config = dict(
    n_experts=64,
    experts_per_token=3,
    d_expert=176,
    routed_scale=1.73,
    vocab_size=8192,
    norm_place='pre',
    rope_base=1170.0,
    rope_fraction=1.0,
    init_std_qkv=0.0542,
    init_std_up=0.0542,
    beta1=0.95,
    decay_shape='linear',
    train_tokens=243800000,
)
Below are experts of layer 6 (counted from 0) of a mixture-of-experts language model. Rows are named up (a neuron's input weights, with its number) and show model dimensions 0-159. Each number is 128 + 32 x the weight over its row's rms, rounded and kept within 0 to 255. Numbers have three digits each.
Before each expert's rows: a language model's description of what the expert responds to. This comes from a sample of Wikipedia text that the model never trained on.

# expert 33
Short word-initial fragments like d, th, med, superv splitting a word, often after "the"; also coordinate digits before °N.
up0:126164146139119111145103127153100045194078125067141127135097131135142166174091102157186159143087138057135152139083127136204125133176096172132138139052090110097150090108137144061112117059192131128141173151127135085129143109169129133117094133206122155188075150145163105161142124140136116147129186140121081078108132182173138144142119145142149115141110134126112109155143119099115053124116128131142171174166133152136128129075098171141191162088179120142070150080103150164162155137121159

# expert 42
First capitalized pieces of split names in tables and lists, such as Sh(oreline), Ch(ipping), Bl, Fl, Is(abela).
up1:182115102116108149163144148086113154148107109149097134080147109108120093109120070129152083163107132140116081103135189134083096120107204173137086128062043156082176080112208092126146053120119132096151130135070153071100086129124137144076125111124102127109145122161183084127090109179142149144160131165106098094130166158107144085090105173175112141139151121076056119098138168110125120143151160154125120157145055114094115107117120114144129141091204137149138131158168095159178147172161131

# expert 62
Byte pieces and letters of Cyrillic, Japanese, Thai, Arabic and accented text, such as Кабардиан э, katakana リ, Mário.
up4:080099149141098127127073041086129085132136134087097152123122145123174105100119184141098164151095169149165139116172154146132173170179086158134131149075120138139111072074136123046108074143149074157127078145107126128054110179082069119138137122156144100129098123119102125070131107131086130165099096088182157122099156125150132085139118106166124121130113073123108100076196158145129134057150150134057159158145145120101111085202114105117143136086115091136143127094104104136140130178111068

# expert 50
Middle and final pieces of non-English names of places and people, such as Kyrgyzstan, Marathi, Nicaragua, Sachin, -ić, -abad.
up0:139102141128099092141071112068086130109165064082105125091171056095113140137121117104098079164142137096223107099156125169136073109160135108116164129176164147077140167166143161142141163174191133114121117173108135129127165168079140175107079165135121097114092171175092166092172108116207159121114135105063127121143082119121172141115161148155123112106171112159117110137135127135169131103108124123083118129133088152135099175164183200080144175114163132149103133172113094134082107069102136

# expert 55
Opening quotes and stems of Latinate abstract or political words after "the"/"of", such as territ(ories), port, collect, elect, secretary.
up0:154116143141141129116120192128082154123104082124098121160192134167107142154087158101140104119062107127152150109118132156112190091152122094106122134107127156161085134111182108111159139164147133098114173139172132188147068121121113166015147081077174144130113191111106083084165131104145108152108101156112138131158154090098138148116116095127140169146123137104098106078100088148150147185141143053111136188098183157181166129110158208146113134164084124123050121128116173134152142147160061

# expert 45
Second syllables inside proper names after a capital fragment, such as Tr-ou-bles, Si-ou-x, Ko-š-ice, Kum-asi.
up4:085132085215144183128128051107147100115163112067178129082124191120115162078144106104098102133161142116129112122157139158151108130137111134128159073171175140128137161087150132117132112132176172099118144126106178150177105124133125066116134040086130105104092145125115157120105180122161095145153135141144100092114126133173197126137106164157132107101151167128111136139133114060179107173136191181064100128130130217148065074118101107136107112129116130142147157141100183152145184165121074

# expert 1
Opening word pieces of personal first names, often in tables or after "by", such as Jer(ry), Marc, Jo(seph), Nat(alie).
up4:130115109125096048158131134128092107135053135099157113130110093076138141112072127145101105065124193114157152105130130084187104147111087146149120126153212140142127069100172127158131070158139126103093139105097190084088115146126129150116137162179166175070108109105082077168100145137120079135100156108112112146070113147168148151149164126146164090103063164165147140144065117092144138147131100109099116111195154112111172114136069099160161166081133123155121104192112056154164110128109101

# expert 27
Inner subword pieces of long words before suffixes like -ion, -ical, such as bipart-is-an, audiov-is-ual, asp-ir-ants.
up0:119120102124128104138069095093137210144024076101110080106149127111076141195152106122109112126166122103091111105152167112155096072115098140154154117082176118146095136128172154102085139133150147085093134144126133078086105164169123156143161184084125156107160111162118103177130201145167146099076086101145093175129139115060080119130162130172116113105178088126127108114096141172130106149083159097154108134104201063152093103122128125107165146122059108158098106110098106097181138107115106

# expert 46
Number words and quantity words after a or the, such as one, two, several, most, many, more, first.
up0:139139137106146117098124145090129125126198077071144139138139135115091081139116113101154095137104142138069169143182134103108124173134099207150118139132207148099115126175115089119145129184151141119138130169114126138166121147087135136171149155069160077151144166153143118120113107138112139127020048090151187166170142110167126159174162146144118121099115099123149110117103085158163121186219137119113119107135096135118143122201127178101176114123161094074065094120136112150132123083137052

# expert 8
Single letters or first pieces starting names and foreign words, often after quotes, hyphens or de, such as G, F, J, Jr.
up0:101169176104155095093165146124204106073120087152116135121150136150082126086145144173157141094128109186115135052097151089095176118080148096139096151140131088152106080198187091137127132093170105183147146136139133129093149158125113129180162153134105110168148144080130108117159155085121107175107172008164159086071134086110130110152062133100143132111106079107114118158091080059149129099130146197113164144110139103065149130130107156094103119149118069129129138110149120129119138146154102

# expert 17
Words in wiki section headings and infobox labels, especially career, statistics and sports tables, such as Career, History, Early life, appearances.
up1:084146148074171124152092101082145094109118132052126123112135169140114116182158183133120136088097121091174130094124140162153142174104138138097169177085142151121160087164114173196147081170103162164117109059133077109099142116199097090078113145101144129158158141128101129161138093108116090178192103150156129070115143145129031106169191076147131144092157143161157117163095080140131123115218138169144116116114177135106139141140118142121079107088142126120122116103135146121094076152175160

# expert 16
Conjunctions and linking words joining clauses or list items mid-sentence, often after a comma, like and, as, but, with, than, while.
up1:180137165116106085169131058111103150147151132135146101159125124121157106099104080126122129188129110152095198115093087114178108194070136138109182098097112131147141132159126080094084137117174130138120120053132153099148096089094068114099200155147095077118135137114107109152182156126128055205120169128130133087152162101095133129117162107171134183133097150187119170072086102105098119141076162166150066193131129083133091121099098156129134198096117105158154135150146134119121100138104097

# expert 19
Column-header words and symbols in election, sports and game tables, such as %, Votes, Candidate, Party, Chair(person), R(uns).
up41:146058151129144143134158172140065166106160083092106119097113092121080127070120129115103118093123173146168143085148089137121161103135140216127174108084165074207147162144119148099134098138116126162142151117140115159102094122113155088111145098171187129124137152110124127081166156153139149146139091158132138122136070174137088212146108137156106123198104164148137133120186154105076123090150103186078139137134159121133139082186120106149095141090110111097131116146056190099134148145034102

# expert 26
Capital letters and hyphens in codes, abbreviations and hyphenated names, such as R-9, DD-763, Ur-Zababa, and LaTeX underscores and braces.
up13:089135098099116129183138127133124153146119082119077117142115124109116140152125137063173107154185139187062153187132095137090111159152150133108065135221146168157168096175140088112124160096119165089144185120097050151125080098119144074081165102135127150075130124178158119111150131128146123130148153091138092127095101127175104102147053151116145146096163106122164163162175113178159105085115098172071086071144181170113106116182131107123059104133114151130117126126099131133129192148163117

# expert 52
Nouns for time periods and dates after the, in or on, such as season, year, day, months, December, time.
up0:122137122146160073161126110158092106154149127143162109203110168109147146142114114122062128186068139080129120113184156087094092151132142093126067118065150158140128167152185135153205171149105130123149129144104151048135168090074132167156148111103168100175098181094076138126112121164071096133096078135147182158193139172134133083132143164126176133128201159106164100077115130123152138146133131155124124126128122136120182170126134170134136097064190075137144123145112116136141181126140075

# expert 41
Opening parentheses after names or titles, plus single capital letters starting words and heading markers, such as (2002–2007, (ROH), ====.
up13:106105116113129194160138194191058139107094138073122123104148102116062114094144110096114116126140127151134108127106127112082154093123121187173080190085127115073100128086075106134141128193128093142102123092150111091108154088128128122077107124140080094087181106140181168140123093177102140076125088081076101108097133147166120138116116119127094160140115157175107154162195114135130048105166132134168105118059114153115110126091182117120113135127088119130212097150126048132139130082128099

# expert 58
Word pieces inside song titles, nicknames, place names and capitalized sentence openers, like S-ed-atives, Fl-aming, Yes, On, Did.
up4:087135137190097116126191070109129187127129161106169165086117077103150072132112177143114119119077166118169144142139174131145142128147153165096118103131142091104165100166144061127121110183121143156147028108146114104126128155161094201122074129193222199135104185108084126151121122192121177142103158131115126124111129160131114147139139107155102163081127149112132146111132119142172087100118107110165096121159123121144113134122063119115068096109084158105114114122091174109175145133168058

# expert 23
Plural endings and plural nouns, often after numbers or other, such as -s, -ers, -ions in defenders, forests, members.
up2:085168149155129130110138147151113175111072110165135149123151197129121112103104148076121119105102123093129166118140124133066116124102131190155097182133127119062180097103132164117170103073120121098110112215109102067124112164140046116091167138130166120064046110129160115125123154134121149134143191121170147164135214116133199109115119119084143116171185162132153137135158120139145169114183083153032082168130111147075126162126108159126120091136136113143099140134112093118112173102124155